config.yaml
n_layer: 12
d_model: 768
n_experts: 16
experts_per_token: 1
d_expert: 432
d_shared_expert: 0
activation: "swiglu"
moe_layers: [1, 2, 3, 4, 5, 6, 7, 8, 9, 10, 11]
router_score: "softmax"
normalize_top_k: false
routed_scale: 4.85
balance_loss: 0.000247
balance_bias: true
init_std_router: 0.0117
lr_router: 0.000296
n_head: 6
n_kv_head: 6
head_dim: 128
vocab_size: 9942
norm: "rmsnorm"
norm_place: "pre"
norm_eps: 1e-05
positions: "rope"
rope_base: 10000.0
rope_fraction: 1.0
qk_norm: false
attn_scale: 0.0884
tie_embeddings: false
parallel_block: false
init: "uniform"
init_std_qkv: 0.025
init_std_o: 0.0
init_std_up: 0.025
init_std_down: 0.0
optimizer: "adamw"
lr: 0.00043
lr_mult_up: 1.09
beta1: 0.9
beta2: 0.98
lr_head: 0.00768
grad_clip: 0.5
warmup_steps: 507
schedule: "wsd"
decay_fraction: 0.574
decay_shape: "linear"
final_lr_fraction: 0.0
batch_tokens: 131072
seq_len: 1024
doc_mask: true
train_tokens: 1111000000
steps: 8477
dataset: "wikipedia_en"
Below are experts of layer 6 (counted from 0) of a mixture-of-experts language model. Rows are named router (the router's row for the expert), gate (a neuron's input weights, with its number), up (a neuron's input weights, with its number), down (a neuron's output weights, with its number) and show model dimensions 288-383. Each number is 128 + 32 x the weight over its row's rms, rounded and kept within 0 to 255.
Before each expert's rows: a language model's description of what the expert responds to. This comes from a sample of Wikipedia text that the model never trained on.

# expert 2
Description: Common nouns and noun-final pieces after the, a or his, usually followed by of or to, such as way, role, char-it-able, place.
router [ 96 151 159 149 141  91 151 127 108 131 119 152 136 132 191  67 144 109 145  96 118  60 152 124  99 145  66 107 116 121  84 149 165 132 105 147 114 131 172 169 142 139  76 126 134 157 131  96 123 174 170  79 101  51 138 122 145 156 179 144 141 132 127 123 133 113 115 100 108 149 160 140 114 116 117  79 124 130 109 120  64 108 127 174 135  91 154 164 120 192 130 147 129  83 161 171]
gate0 [113 115 135 130 116 108 167 103 107 175 162 126 162 103 146 141 117 164  55 139 159 124 136 182 152 130 128  92 134 114  92 104 107 132 177  94 166 112 124 113  70  43 154 140 180 119 133 106  68 115 130 113 142 129 118 120 174 130  94  90 148 133 137 127  93 159 124 168 172 196 131 125 178 106 133 183 144  77 165 148  52 125 141 117 117 177 108 107 123 113  81  91 168 138 142 127]
up0 [141  91 163 151 147 182 116  72 129 173 131 164 152  97 131 135 114  91 131 107 143 120 185 192 136 128 143 118 117 149 138  93 126 133 151 107 114  99 169 146 148 149 158 174  85 117 102  89 103 102  87 132 119 173 114 129 180 106 162 129 128 123  66 169 157 155 102  91 121 121 121 149 176 132  87 111  98 117 121 121 200 107  87 176 121 159  77  88 134 144 153  85  94 163  87 106]
down0 [141 173 157  97 139 108 100 136 122 163 118 150 163 104 125 142 185  86 155 110 156 139 160 145  88 126  99 146  96 128 169 184  54 161 123 146 141 143 161  67 112 197 161 152 107 126 125  73 173  84 119 118 115 152 145 111 101 127 167 168  89 157 138 140 159 102 102 132 123  40 119 102 121 103  89 124 144 186 160 161 139 116 152  95 125  84 151 134 170 129  73 149 153  75 122 170]
gate1 [ 92 157  81 125 146 125  78 146 186 123 146 145 122 117 121 168 151 122 175 111 128 135 158  92 123  60 145 187 133 132  89 134 129  59 145 106 117 156  88  98 128 143 127 119 185 125 150 157  93 103  91 152 153  81 120  97 136 124 132 118 126 145 142 196 125 150 125 119 111 132  52 133 130 135 137  84 137 115  48 129  85  95 152  86  98 131 136 152 104 143 168 154 176 122 118  64]
up1 [ 95 149 129 165 104 108 162 173 167 197 137 156  90 111 137 121 126  59  77  88  77 121  86  85 160 113 158 140 109 119 192 187 180  92 145  98 113 160  85  87  89 122 116  96 162 101  91 115 123 101 143 170 131  96 121  91 156 123  73 121  89  58 166 119  95 128 203 139 156  79 163  75 110 124  70  84 139 176  80  80 119 106 116 112 134 160 147 114  88 117 167  67  65  99 104  78]
down1 [102  76  96 160  76  86 112 128 173 129 122 162 132  98 122  99 169  77 110 125 108  90 115 105 160 125  91  92 137 138 125 144 162 104  96 111 147  79 145 101  60 137 119 154 195  35 163 117 109 144 112  62 131 150 147 152  61 159 132 139  86 210 127  90 194  76 134 137 115 131 158 131 146 130 116 148  68 141  98 173 186 143 145 166 143  70 125 188 121 116 117 106 112  56 139 164]

# expert 9
Description: Capital initials and middle or final pieces of personal surnames in lists and credits, such as Ferg-us-on, Mc-Cl-ure, Walker.
router [ 86 164 115  74 134 123 117  85 127  73  96  98 132  84 104 156 170 151 132 102 141 116 183 155  86  75  78 103 141  86 134 112 143 129 202 112 108 108 118 153 147 102 122 156 151 101 173  99 102 170 133  80 124 150 132 175  86  34 174 129 117 117 107 177 157 114 128 111 141 131 119  80 127 171 101 172 136 105 104  98 186 153 167  98 145 169  97 169 139 101  56 115 135 134 125  64]
gate0 [188  67 134 116 143 170  83 119 103  86 152 122 105 195 169  93 132  81 146 101 171  77 169  64 121 131 188 101 120 111 185 183 130 121 128 146 166 120 158  78 183 148 120 141 105 122 172 142 178 114 123 155  76  80 175 129 119 112  81 131  80 143 131 159 153 129 124 139  89 166  83 150  95 138  54 111 101 124 127 196 100 157 143 144 157 119  84 116 121  96 114 136 145 108 163 187]
up0 [ 82  91 133 130 125 110 115 109 102 135  99 105  47 157 124 161 102 160 140  79 135  97 147 116 137 136 187 146 129 137 103  88 139 167  99 124 123  99  57 130  99 147 111 127 133 145 105  89 131  54 169 126 170 125 123 127 126 119 117 154  70 125 170  94 121 166 167  86 163 156 135 145 118  85 142 122  90 100  32 167 117 131  95 102  74 140 151 176  93 117 106 145 166 102 164 129]
down0 [ 85 130 116  83 158 216 150  83 117 167 146 145 112 137 156 160 126 180  93 115 129 101 139 135 147 216 163 100  87 118 158 110 134 154 117 129 152  74 107 119 138 141 188 128 125  41 111 112 176 167 119 147 167 152 130 108 103 116  95 130  98  83 152  93 167  77 165 127 158 139 110 109 123 109 137 116 140  80  80 219 117 126  90 129 140 144 141 143 149  94 169 141 144 157 104 116]
gate1 [182 129 125  81 129  86 142 102 162 138 152 129  92 128 153 108  90 151 127 128 124  70 114  98  93 138  73 135 128 134 124 128  95 167 198 121 150 117 144  66  75 203 142 112 133 139 111 110  78 100 104 119  77 125  76 154 120 132 163 148 146 158 124 151 122 134 107 149 118 125  31 158 130  94 108 164 127 126 128 129 100 109  88 141 148 163  78 130 165 103 171 181 174 120 190 141]
up1 [116 119 112 146 155  89 132  80 146 142 139 160 201 107 107  95 146 125 189 148 134 126 190 157 196 127 118 111  81 108 153 138 157 110 115 133  73 180 169 152 144 130 156 126 135 139 102 161 167  99 136 178 127 121 128  62  89 143 100 136 143 137 154 121 154  87 153  88 154 129 106 121  91 143 147 104 133 119  93  96 153 114 142  93 161 131 100 158 132  52 148 122  98 167 137 174]
down1 [109 160  32 109 119 151 165 115 147 146 151 125 156 175 185 114 101 129 114 163 148 146 111 156 164 156 109 110 174 192 142 193 111 134 127  89  90  83 156 128  21 180 173 130 106 124 146 136 121 150 104 108 120 182 145  98 181 121 126 124 134 130 128 116  58  99 192 131  98  78 108 111 173 201 150 141 160  59 167 194 169 118  94 132 130 100 163  67 121  67 124 165  83 118 132 116]

# expert 13
Description: Table pipes, semicolons and section-heading markers in sports results, such as tennis seeds, motor racing and football seasons, plus won, scored.
router [139  98  73  76 119 109 119 119 100 120 158 114 159 192 128 121 148 181 189 148 108 176 133 139 174 122 163  78 142 145 101 124  94 137 155 115 130 107 132 105 133 170 127 204  92 100 154 107 185 126 158 128 121 117 210 127 159 112 186 164 196 108  79 153 160 125 102  78  81  99  92  95 119 155 119 130 140  98  72 129 183 173 135 116 118  60  77 157 110 129 110 183 166 126 122 130]
gate0 [134 126 131  84 104 109 146 160 119 146 199 165 141 149  26 133 164 173  72 139 127 163  98 127  92 147 110 117  52  95 165  97 120 129 145 163 141 141 178 152 128  87 111 123 108 168 106 137  88 138 164 100  69  68 146 187 145 161 128 134 123 127 108 140 126 143 122 123 164 119 129 144 169 132 127  94 114 153  53 101 147  75 142 147 136 146 127  92  93 137 157 140  86 151 130  90]
up0 [160 177 111 131 154 180 153  91 135 137 155 126 150 131  60 210 137 174 148 176 130 225 101 158 159 162  89 130 152 142 156 152 147 151  99 128 192 165 113 186 196 119 118 141 133 133 100 144 127 150 145  90  81  92 181 118 126 102 115  56 159 119 106  97  78 185 132 147 135 123  92 130 166 138 148 113 139 118 123  99 127 145 113 168 143 150 139 170  90 188 172 119 111  97 122  94]
down0 [ 71 127 103 129 166  76 197 168 141 123 139 124  99 130 135 185 153 162  92 158 130 118  39 134 106 123  76  93 125 100 105 124 136 143 176 128 184  95 138 147 146 137 115 162 106 129 148 101 143  69 137 175 120 143 128 107 131  44  94  94  55 114 138  87  79  90  95 122 111 125 131 183  97 134 137 112 139 134 139  94 155 110 138  44  73  93  98 112 125 108 130 122  84 138 109 185]
gate1 [118 169  96 108 107  90  98 125 117 176 163 140 157 179  94 115 111  71 136 121 160 125 199 169 151 105 138 162 147 113 120 194 176 172 152 130 148 123 175 111 117  81 137  96  58 164 106 128 120 138 220 114 146 176 141  92 206 125 107 128  84  61  64 101 195 128 117 159  94 115 176 120  98 110 152 129 170 112 205 160  80 146 110 120 171 122 171 138  84 111 164 122 125  92 118 151]
up1 [109 158 103 171 159 144 157 143  95 114  86 139 147 142 129 170 164 135  98 108  66 174  66  97  90 161 127 101 136 204  72 160 150 109 146 145  75 134 142 123 142 112 101 132 146  89  92 136 120 137 110 111 195 132 142 184 156 132  67 113 144 160  99 161 104 158 157 172 146 120 179 186 113 185 126 175 134 109 123 177 103 164 156 102  76 141  58  88 105 187 113  81  84 117 127 144]
down1 [177 193 126 187 198  76 194 119 156  66 127 164  74 116 142 140 103 144 106 116 130 142 103 164 151 134 146 128 145 125  78 127 148 106 164  67 103 130 162 108  80  98 101 122 129 143 166 118 187 124 135 137  92 126 117 116 150 110 156  93  96 119 105 129 162 101 141 146 124  74 109  89 117 107 163 134 107 108 184 168 122 124  76 189 149  62  97 162 177 150 162 146  90 173 122 193]

# expert 3
Description: Articles a, an, the and adjectives like new, large, small after prepositions, plus middle pieces of words like sc-i-fi, vac-u-um.
router [122 105 112 140 153 141 154 170 130 156  76 111 151 122 126 121 139 168 102 163 130 172  79 122 154 149 101 125  96 182 103  97 135  86 166 122 117 146 138 157 174 152 125 121  87 130 136 136 130 134 177  70 146 126 143 141 161  59 100 133 124 121 142 116 160 113 154 114 148 145 154 114 135  97 136 121 183  98  83 171  73 169 137 103 120 120  69 122 181  95 179 164  84 110 120 149]
gate0 [137 154 160 163 151 146 132 178 149 155 118 101  61  68 177  86 162 111 106 117 163 104 201  74 142 117 147 201  77 170 135 186 100 149 172 119  99 156 161 124 158 130 124 143 138  99 141 126 143 115 107 169 148 112 124 103 167 181 165  69  88 131 154 161 116 136  96 130 105 186  85 123 155 141 154 118  94 175 131 144 170 150 191 151 181 148 112 111 123 110 118 131 110 109 162 101]
up0 [169 113  90 129  92 100 145 162 139 101 134 169  68 140 145 118  72 132 146  76  96  92 146 109 161 157 111 150 174 145 148 119 117 198 107 124 147  89 135 152 139 128 125 160 114 104 130 118 165 111 123 148 153 149  96 119 137 140  96  84  85 161 175  92 112 178 150 155  60  84 146 122 149 130 109 127 136 220 143 137 134 109 127 189 138  79 112  85 100 118 142  94  91 153 147 162]
down0 [106 187 125 117 119 122 115 158 105 112 113  18 106  93 159 132  62  95 172 160 128 116 108 147 155 158 136  91 100 128  80 162 140 154 187  64  85 124 171 141 164 157 129 159 135  81 146  82 143  75 148 100 110  78  94 199 183 130 134 162 151 195 129 106 123  75  33 179 177 170 131 166 137 154 104  88 182 112  98 156 135 152 161 192 119 165 137 118 174 118  89  77 150 131  88 193]
gate1 [135 162  94 148 152 200 122 106  95 136 124 112 121 123 139  70  87 102 116 180 134 177 100 128 117 155 109 154 146 144 115 111  99  65  74 106 159 180 144 131 158  89  68 150 139 163  91 128  72 103 118 111 136 150 105 106 138 191 140  85 134  83 138 168  83 112 128  52 203 125  80 120  74 124 157 142 124 120 215 129 136 104 159 146  84 119 185 147 114  97 162 179 133 114 119 115]
up1 [116 118 169 125 167  72 191 129 107 134 134 152 139 152 169 136 158 130  81 119 144 130 164 143 156 127 134 133 131 134 109  78 125 168  92 131 137 187 112 147 132 134  83 166  73 151 102 138 157  52  75 156 127 152 149 157 137 107 135 135 151 129 175 176 123 109 216  94 106 130 120 125 101 132 164 165 183  83 102 136 114 143  74 143 157 175 112 145  49 157  84  94  64  93 143 112]
down1 [ 96 124 144 187 111 166 133 107  69 145 147 109 191  65 114 121 143 117 122 130 129 132 123 160 139 195 102 137 108 102  83 126 106  97 153 129 127 105  70 124 145 137 114 160 112 126 105  60 134  97 142  93 158 140 135 167 161 116 203 148 166 169 194  99 108  93 134 158 116 131  75 171 104 169 174 178 155 170 116 138  89  91 161  42 153 156  85 150  92  65 143 127 107  88 114 148]

# expert 15
Description: Later words of proper names of places and institutions, like York, Angeles, University, Museum, and colons after cities in book citations.
router [158  78  94 116 113 107 137  82 120 132 170 165  98 182 148 166  89 139 188 116 150 100 168 104  92 119 117 107 141 157  84 141 145 161 115 106 164 118 100 113 156 113 122  98 105  73 133 154 114 140 105 152 140 116 117 143 181 161  51 151  90 127  81 171 138  87  95 134  64 101 160 175  94 169 167 123 196 134 132  96 110  96 180 140 170 187 110 149  95 128 170 114  53 135 154 156]
gate0 [129 118 134 124 103  78 105 122 157 127  98 119 112 133 190 135 225 119 151  61 135 182  97 134 106 149 112 129 175 140 151  79 176 139  82 138 173 113 160 118 111  73 126 161 105 154 165 106 139  74 161  96 125 170  68  97  81 125  56 106 116 195 111 106 113  99 113 119 115  98 184  81 157  99 110 161 117 156 113 110 121 128 155  86  86 146 145 117 135 111 106  82 125 161  83 136]
up0 [120 122  65 162 150 150 113 133  89 171 130 110  92  85 118 108 114 125  67 175  83 132 195 145 143 143 194 124 144 138 155 153 127 115 141  82  62  39 107 138 174 144  86 162 118 146 111  74  92 128 139 152  75 115 124 129 170 120 136  85 194 127 120 121 106 119 132  99 112  87 109 114 128 182 106 140 200 140 124  90 168 129 140 126 173 113 113  89 110 109 137 132 164 140 133 125]
down0 [102 100 127  95  87  98 107 126 164  61  87 165 145 147 120 163 135 165 173 143 106 128 124  73 147  88 153 133 158 127  72 144  86 156 155 169 129 122 123 121 121 142 122  79 128 192 107 174  89 116  28 161  63 110 117  73 137  93 169 115  82 177 136 122 134 154 155 126 139 131 141 161 183  87 164 174 147 132 146  95  92 110 136 160  98 189 150 189 153 138  77 157 114 146 128 172]
gate1 [ 89 160 140  91 145  87 116  93 109 104  84 146 140 108  73 124 104 132 131 115 166 145 103 111  93 130  98 182 152 179 138 137  85 159 162  69 137 146  98 150  84 134 155 150  91 117 127 144 158  98 179 114 116 128 133  44 117 101 166  88  81 213  98 131 108 174 136 124 180 161 145  89 181  82 166 149 124 107 153 179 204 132 140 125 149 151  35 131 191  73 137  92 126 131 157 135]
up1 [158 131 175 103 121 113  98 111 129 184 154 115 140 147 142  97 116  79 169 167  97 165 119 155  93 105 156 153 146 105 144 188 110 143  90 147 139 119 141 190 108 103 139 127 169  63 162 178 163 138 108 195 148 132 178 126  92 154  98 130 101 125 166  68 109 122 138 114 128 132 157  81 157 138  79 104 106 153 151  62  87 146 172 162 136 124 185 144  72 185 131 235 136 134  81 203]
down1 [130 179 170 124 170 151 102 125 156  95  81 129  80 159 169 118 189 120 109 122 187 169  85  93 142  89 128  95 151  60  97 144 106 152  63 162 113  85 189 112 109  97 139 136 113 143 158 131 128 114 144 153 121  69 133 139 162 156  86 144 127  68 163 135 122 154 102 135 162 144 115 132  66 100 201 127  84 176 117 144 119 128 116  95 109  81 191 172 100 147 149 184  89 164 146 208]

# expert 0
Description: Pipes, spaces and digits inside sports and election result tables, plus middle pieces of foreign place names such as Ta-ich-ung, Ts-ush-ima.
router [166 174 129 129 127 160 165 157  99 139 117 135 148 138 129 103 148 105  79 159 136 144 140 204 145 119 184 125 146 156 113  93 112 144  90 168 133 142 149  85 169  98 150 111 147 161  63 103 107  70  62  78 142 102  79  81 122 148 145  66 114 171 112 126 127  84 129 153 102 139  89 138 127 123 105 147  76 113 150  65 126 113 133 155 128 123 151 128 129  78 119 143 156 149 115  93]
gate0 [124 132  95 187  77  96 131 154  90 126 185 132  56 122 169  66 183 124 127 110 158  86  85 124  84 136 115  53  99 185 188 166 146 126 148 170 160  98 117 145 155 113 164 167 108 104 135 111  99 193 192 139 106 127 126 145 104  86 130 179  78 135 195 133  81 151  88 118  81 140 117  82  70  92 112 161 102  77 153 105 153 160  82  84  94 156 151  31  93 144 122 153 119 143  93 117]
up0 [130  98 146 101 154 170  52 160 149 112 146 150 156 146 100 125 111  89 144 143 157 165 109 153 158 135 131  99  50 114 101 106 169  99 114 115 107  15 114 154 155  94 164 118 120 137 117  94  62 128  61 184 131 161  57 155 147 127 130 133  96 108 193  90 128 137 134 177  93 116  63 101 123 142 180 111 156  88 150 217 126 116 112 114 130 103 114 128 112 152 137 152 137 184 104 161]
down0 [124 138 121 106 141  79  96 101  51 136  70 156 164 169  97 115 152 190 118 128 158 138 194 114  60 152 167 118 176  63 160 151  83 169 136  96 120  82 158 119 149 101 163 142 109  80 190 116 123  58  44 150  76 146 148 157 151 127 145 124 166 109  98 109 124 169  60 162 135 111 179 124 142 112 141 126 119 104 107 136 130 204 155 128 150 125 108 126 164 120 104 143  94 161 180 117]
gate1 [150 121 133  86 173 127 114 126  94 137 123 192 179 122 199 178 141 103 134 126 157 111  66 142 148 114 166 113  78 134 101 146 175 128 126 140 167  88 118 125 115 110 167 176  55  93 108 118  64  86 100 132  92 140 165 146 130 100 126 103 123  76 117 104 133  88 118 116  53  58 143  92 120 108 102 121 106 145 150  98 108 118 171 119  99 125  85 121 174 124 161  39 175  82 146 170]
up1 [150 139 115 134 156 136 102 162  94 119 119 110 155  68 118 166 126 134 165 138 184  70 179 111 133 124 136 163 135 108 121 119 161 155 105  78 101 106 126  86 125 133 127 119 133 120 125 155 155 119 140 158  56 150 156 143 168 131 169 145 172  74  80 133 143 136 143 113 159  87 124 122 127  91 111 127 174 145 111 155 111  82  76 132 182 125 113 133 152  74  94  86 154 159 127 134]
down1 [184  62 111 142  89 107  59 138 159  96 138  81 103 127 129  97 100 136 205 119  80 150  60 118 101 122 163 142 181 157 115 158 165  73 192 148 152  81 139 107 100 128 137 132 110  85 162 113  95 127 109 133 110 138 120 152 150 116 149 144 100 125 160  93  60  80 154 188 114  90 158 101 155  79 163 160 117  99 120 116 171  87 121 128 152 140 122 129 119 157 110 108 101  93 137 129]

# expert 6
Description: Commas ending clauses or list items, especially in military history and after years or dates, plus quote-comma combinations and parentheses.
router [130 169  97 131  99 161 128 181 114 124 144  93 168 110 124 171 104 111 129 122 115 170 164 114 119 168 192 143 133  54 126 113 105 154 166  77 165 137 126 156 167 103 149 118 125 154 165 140 170 146 132 136 160  53 159 142 169 123  75 153 117 105 104 178 122 179 120 178 122 175 151 146  77 160 126  73  97 106  85 130  99 118 140 115  65 144  78 139 132 161 148 120  81 124 165 195]
gate0 [ 57 137 152  94 144 142 127  90 135 145 129 121 167 101  93  90 170 154 135 147 182 101 158  90 152 158 212 127 121 102 105  81  90 170  42 131 123 148 174 197 145 156 114 190 160 132  61 129 157  62 153 135  65 157 141  84 138  82 131 100 123 163 185 135 155 122 162 119 138 148 122 140 144 186 113 138 152 156 145 168 164 103 118 132 120 111  97 203  84 101  77 163 127 158 150 153]
up0 [ 66 171 123 185  86 117 178 142 113 166 161 163 126 135 133 124 121  93 150 128 158 124  96 139  83 118  96 133 133  87 185 132  87 121 182  53 123 133 160 107 115 164 127 129  78 147 185 134 134 165 149 102 133 132 117 144 155 116 151 116 159 124 174  66 104  80 176 153 121 139 156  73 175  73 112 151 150 158 110 132  75 155 128 176 160 137 130 127 107 131 140  94 137 166  91 130]
down0 [ 92 117 149 166 139 167 128 119 208  93 154 151 116 172 150 108 115 109 182 112 164 166 122 107  74  91 101 171 133 104  92 126  72 148  86 196 101  98 155 129 134 138 134 175 194 142 130 154 123 136 111 118 142  90  96 130 125 139 138 110 144 101 135  90 120  82 134 135 139 142  95 119 145 168 131 150 137 153  70 170  60 143 142 140  84 205 168 100  75 153 103 112  48 145 141 153]
gate1 [ 73  91  98 127 154 137 103  81 166  90  95 168  94 107  93 146 190 101  61 121 151  82 139 103 108  92 114 125 140 202 125 123 150 168 124 107 153 136 139 158  89 173 123 127 110  85  92 159 139 110 175 101 140  90  78 134  83 157 152  90 118  81 136 107 177 159 150 135 140 116  72 137 137 130 140 138 170  87  84 113  65  92 159 174 133 126 101 110 172 181 195 118 128 160 140 104]
up1 [120 137 103 135  83 123 102 199 150 122 143  80  92 148 101 119 105 170 146 144  87 146 178 154 119 109 142  91 173  63 100  89 147 106 113 148  77 123  67 121 185  87 192 111 190 145 142 129 116 107 118 214  93 106 108 135 165  88 119  91 127 157 155 183  77 151 116 101 145  55 120  76 151 123 100 152 124 142 127  75 167 140  95 122 149 123 160 166 151  94  60 127 130 160 153 173]
down1 [132 154 166 186 108 112  71 145 152 132 150 154  99 143 161 112 145 128  57 152 137 154 157 167  82  78 171 126  58  66 122  85 193 148 114 132 101 138 114 145 177  85 179 115 119 112  87 121 127 117 148 174 101 113 135 159 104  42 133 128 134 168 131 116 139  84  81 117  95 158 134  81 152 146 166 171 128 112 140 147  81 155 155 117 176 209  88 160 109 180 116 111  52 105 148 128]

# expert 1
Description: Field labels and values in infobox-style lists such as population, time zone, calendars and taxonomy, like Total, Time, Phylum.
router [145  88 135 170 125 139 104  97 102 127 102 147  88 170 117  92  76 115 141 123 161 110 146 155 163 168 117 134 138 103 139 112 105 150 112 192 196  79 135 160 120 151 120 163 136 111  89 194 135 120  75 128 100 150 106 100 144 139  75 115 109 164 138 114 116 160 161 141 136 145 107 138  58 109 170 118 158 134 153 159 113 113 121 141 158  88 179 119 128  94 127 171 132 109 141 117]
gate0 [137  94 144 119 171 157 120  22 120 133  55 112 184 176 123 164  85 130 130 122 154 156  93 116 128  91 129 101 157  97 138 112 145 162 113 133 120  97 127 111 121 168 114 155  75 140  95 129 110 130 125  76 119 114 166 138 129 163 176 152 138 126 149 132  99  86 123 139 121  54 138 130 114 143 180 146 119  70 101 129 169  77 156 118 124 135 138 205 160 145 149 135 166 142 194 141]
up0 [166 116 132  86 104 112 190  80 128 136 165 105 159 117 114 115 135 167 106 153 142 118 109 106 161 174  62 119 203 117 117 103 121 139 110 122 156 101 103 157  85 135 155 186 102 128 121  91 192 146 194 122 140 126 165 109  95 122  91 150 103 145 151 175 121 139  89 112 106 167 164  92 127 100  68 103 171 110 154 114 160 124 129  98 166 109 104 143  89 153  49 129 140 210 124 163]
down0 [102  91  76 116  92  82 154 149 135  68  86 138  87 147 154 141 107 134  99 168 149 155 117  99 145 116  74  67 120 121 182 116 177 104 138 137 140 232  85 121 129 104 171 180 165 135 139 129 124  99  94 162 121 208 184 147  64 122  82 132  85 123 141 124 109 149  56 152 191 100  97 109 138 130 135 133 103  95 145 142 150 181 129 150 139 108 132 146 146  87 165 164 108 131 135  76]
gate1 [135 152  95 114  98 186  94 116  89 134 169 142  81 173 165 140 116 185 142 153  88 121 111 154 175 146  77  86 136 167 120 122 123 145 128 205 106  92  54 136 159 103 206 105  96 102 171 122 109 202 102 103 124 159 119 179 114 105  77 145 149 134 136 157 148 176 107 143 143 185 134 140 127 125 136 125  99  62 120 125 149 142  58 136 161 119 115 129 112 123 155 110 151  94 166 145]
up1 [137 103 208 147  91 150 116 180  78 149 108 101  84 134 135 172 125 154  83 140 185 104 111 125 128 136 136 111  76 122 112 142 143 101 136 174 106 119 156  89 208  63 156  39 134  75 166  69  90 155 147 137 148  86 134  68 108 121 117 101 153 117  81 140  92 105  82 140  76 152 126 134 107 169  89  87 149 125  54 108  95 122 127 107 155 133 159 142 111 133 146  77 158  77 142 132]
down1 [144 153 215 126 140 134 163 181 122 166  89 191  81 152 108 122 119 144 172 135  92 134  83  96  82 168 149 119  93 141 154 111  60 121 152  99  82 116 147 120 132 130 111 166 134  91 164 137 155  73 137 192  76 155 121 168  79 142 108 200 149 162 125  88 138 112 124  97 131  72  99 145  90 125 166  94 110 145 192 104 141 111 108 132 107 110 122 170  85 123 164 158 131 195 129 171]

# expert 5
Description: Clause-linking time words such as after, before, until, when, where, since, which, and age in phrases like died at age 85.
router [117 134 132 164 148 166 164 126 163  99 141 109 102 131  64 105  85  74 117 117 162 148 133 111  83  83 108 158 146 160 104 192 176 106 130  99 144 181 129 203 139 151 141 155 161 104 124 152 141 120 105 132 108 171 126 137 120 186 121 187  85 158 160 111  74 129 128 109 108 143 105 166 127 110 198 101 118 121 152 152 172 163 101 110 145 138 139 127 156 197  96 124 151 131 122 167]
gate0 [178 129 138 141 149  95 151 165 142 167 124 138 159 134 155  78  95 135 196 148 135 141 147 143 121  58 104 115 158  57 108 129 159 173  78 161 102 146 117 114  75 206 110 172  94 160  94 106  99  80  67 154  82 119 114 105 115 123 134 116  93  58 135 115 166 149 118 175 187 143 132 150 117 118 129  69 131 155 148 196 109  98 125 108 123  52 151 143  68  97 113 130 120 140 170  73]
up0 [127 125 166 190 102 135 158  81 126 140 111 163 135 157 159 104 123 109 139 193 122 115 151 132 136 109 205 136 121 157 115 186 100 144  76 188  74 102 104 133 183 142  94 121 156 102 152 107 146 161 103  86 125 172 104 166 174 106  62 149 106 139 184 167 135 152 147 146  69 186 156  98 134 124  83 130 118 164  80 138 120 156 118 135  94 125 191 149 181  77 124 116 135 110  84 106]
down0 [105 111 135  75 158 169 121 134 142 176 127  79 152 129 149 140  82 130 139  93 145 106 118 156  66 150 112 176 185 110 127 106  82  91 134 202 179 134 157 142 191 173 146  93  98 140  99  67 140 128 190 178 142 161 125 136 182 115 119 169 148 164 106  84  96 151 113 180 118  95 108 125 123 121  93 178 174 102 160 127 137 109 209 107 126 174  87 163 167 149 126  89 158  55 144 135]
gate1 [112 120 139 137 122 119 149 154 169 178 131 141 132 154 126 127 161 138 156 133 148 163  77  99 111  84 104 219 113  78  80 102 117  87 181  75 100 148 142 102 135 140 194 172 173 116 122 155 124 122 144 145 158  96  78 156 140 112 120  47 136  80 124 157 101 145  81 112 123 161 199  90 111 108  63 149  96 178  78 171  81 119 112 136 152  50  55 173 140  74 162 127  80 131 188 140]
up1 [ 75 116  71 119 119  83 126 160 134 166  88 111 168  68 131 112 101 106  94 132 181 202  92 116 132 217   0 151  91 155 100  92  87 101 137  96 160 158  66 129 137  68 137 131 129 143 124 133 116 188  97 104 174 116 118 135 162 121 136 131 156 119 167 118  55 132 130 171 114 152 119  99 166 101 146  79 112  93 123 189 115 171  95 143 140 178 135 188 173 161 121 123  89 114 136  97]
down1 [119 116 139 152 100  44 150 144 167 172 141 134 156 116  78  98  95  91 100 143 148  84 157 126 161 154 115 125  81 146  79 125 156 135 121  98  81  79 144 145 117 118 175 128 150  74 142 130 125 125 179 154 182 115 184  98 102 141 182  85  69 101 105  25 123 153 149 136  79 165 140 108  94  67 194 133 165 119  70 136  93  79 190 106 103 174  93 138 148 148 145  97 102 106  90 128]

# expert 11
Description: The words and, he, she, who, that and role nouns like officer or player, plus letters inside Cyrillic and other non-Latin words.
router [142  64 185 119 121 118 113  88  96 113 128 144 136 129 188 143 114 105 139  85 132 117 173 123  86  71 162  87  89 101 182 116 159 174 129 147 106 105 104 134  98 185 131 116 140 130 138 118 151 106 106 198 143 116  99 140 112 119  86 134 164 105 144 151 120  68 164 166 143 106 148  98 149 138 101 156 157 124 103 183 130  91 149 122 103 141 112  88  73 135 119  95 174 132 143 136]
gate0 [ 99 147 130 145 144 153 111 137 118  77  97 131 146 132  96 123 146 119  97 129 131  82 136 138 124 162  99 102 156 132  55 134  68 115 112 175 112 167 156 144 142 130 137 129  96 136 112 115 177 168 158 105  98 126 113  79 169 111 167 116 171 147  99 146 173 135 200 145 138  99 131 143  71 115 160 114 119 113  71  98 183 124  93 108 130  92 120 204 127 146 131 152 150  99 131 109]
up0 [148  70 125  87 169  91 154  61 128 126 121  95 111  82 170  95  97 160 130 168 132 112 129 134 109 163 135 115 132  68 100 182 124 106 106 143  99 112  62  94 103 145 161 121 114 171 100 128  94 158 126 152 143 129 123 171 157 145 152 130  85  82 118 137 101 142  85 160 115 114 140  73 101  48  76  93  83 112 141 134 106 193 172 116 147 172  75 146 168 126  94 114 107 232 134 119]
down0 [110 130 138 156 129 121 124 101 160 127 156 147 124 146 132  87 113 100 157 129  77  97 119 104 145 127 111 134  62 169 111 118 189 100  99  93  60  95  96 155 147  82 100 107  71 152 142 160  89 177 134 111 136 128 107 137 118 179 165  84  82 108 119  78 201 144 182  73 126 146 123 138  90 146 175 183 163 110 149 139 149  89  75 165  72 105  97 125 109 140 175 133 175 165 165 122]
gate1 [108 156 105 104 161 141 113 162  68 117  98 106 133  96 163 131 175 179 157 163 106  70 170 105  83 117 133  76  68  90 128  98 150 112 101 124 111 150 126 191 140 198 154 177 134  86  73 177 134 186 129 109 114 143  30 164 149 188 133 108 120 150 139 145 131 180 123 141 161 124 131 158  94  91 127  68 122  67 101 106 124  90  88 155 186 122  66  99 139 116 128  79 177 120 143  69]
up1 [114 138  79  89  62 160 113 132 121 124 114 115 137 128 172  54 124 111  49  98 195 114 101 121 124  91 112 154 157 160 154 140 129 105 176 174 138 119 120 141 103 159 108  85 132 125 194 145 169 135 118  64 110 135 148 114  89 123 142 160 101 162 108 178 106 109  37 130 156 116 126 114  94 178 175 132  88 142 131 144 150 158 121 149 122 198 114  96 105  79  88 147 152 104 117 132]
down1 [116  90 156 114 113 142 150  91  84 129  75 139 143 187 180 107 157  92 103 120 155 102 127 188 197 148 177 121 116 139  84 167 118 134 183 138 132 154 123 120 131 128 146 142 134  95 142  90 160 197 164 122 144 139 116 153 111 158 127 130 133 155 129 106 176  93 146 120 211 106 110 123  82 132 151 120 126 116 155 129 130 106 123 162 118 191  51 103 160 123  92 101  95 165 149  92]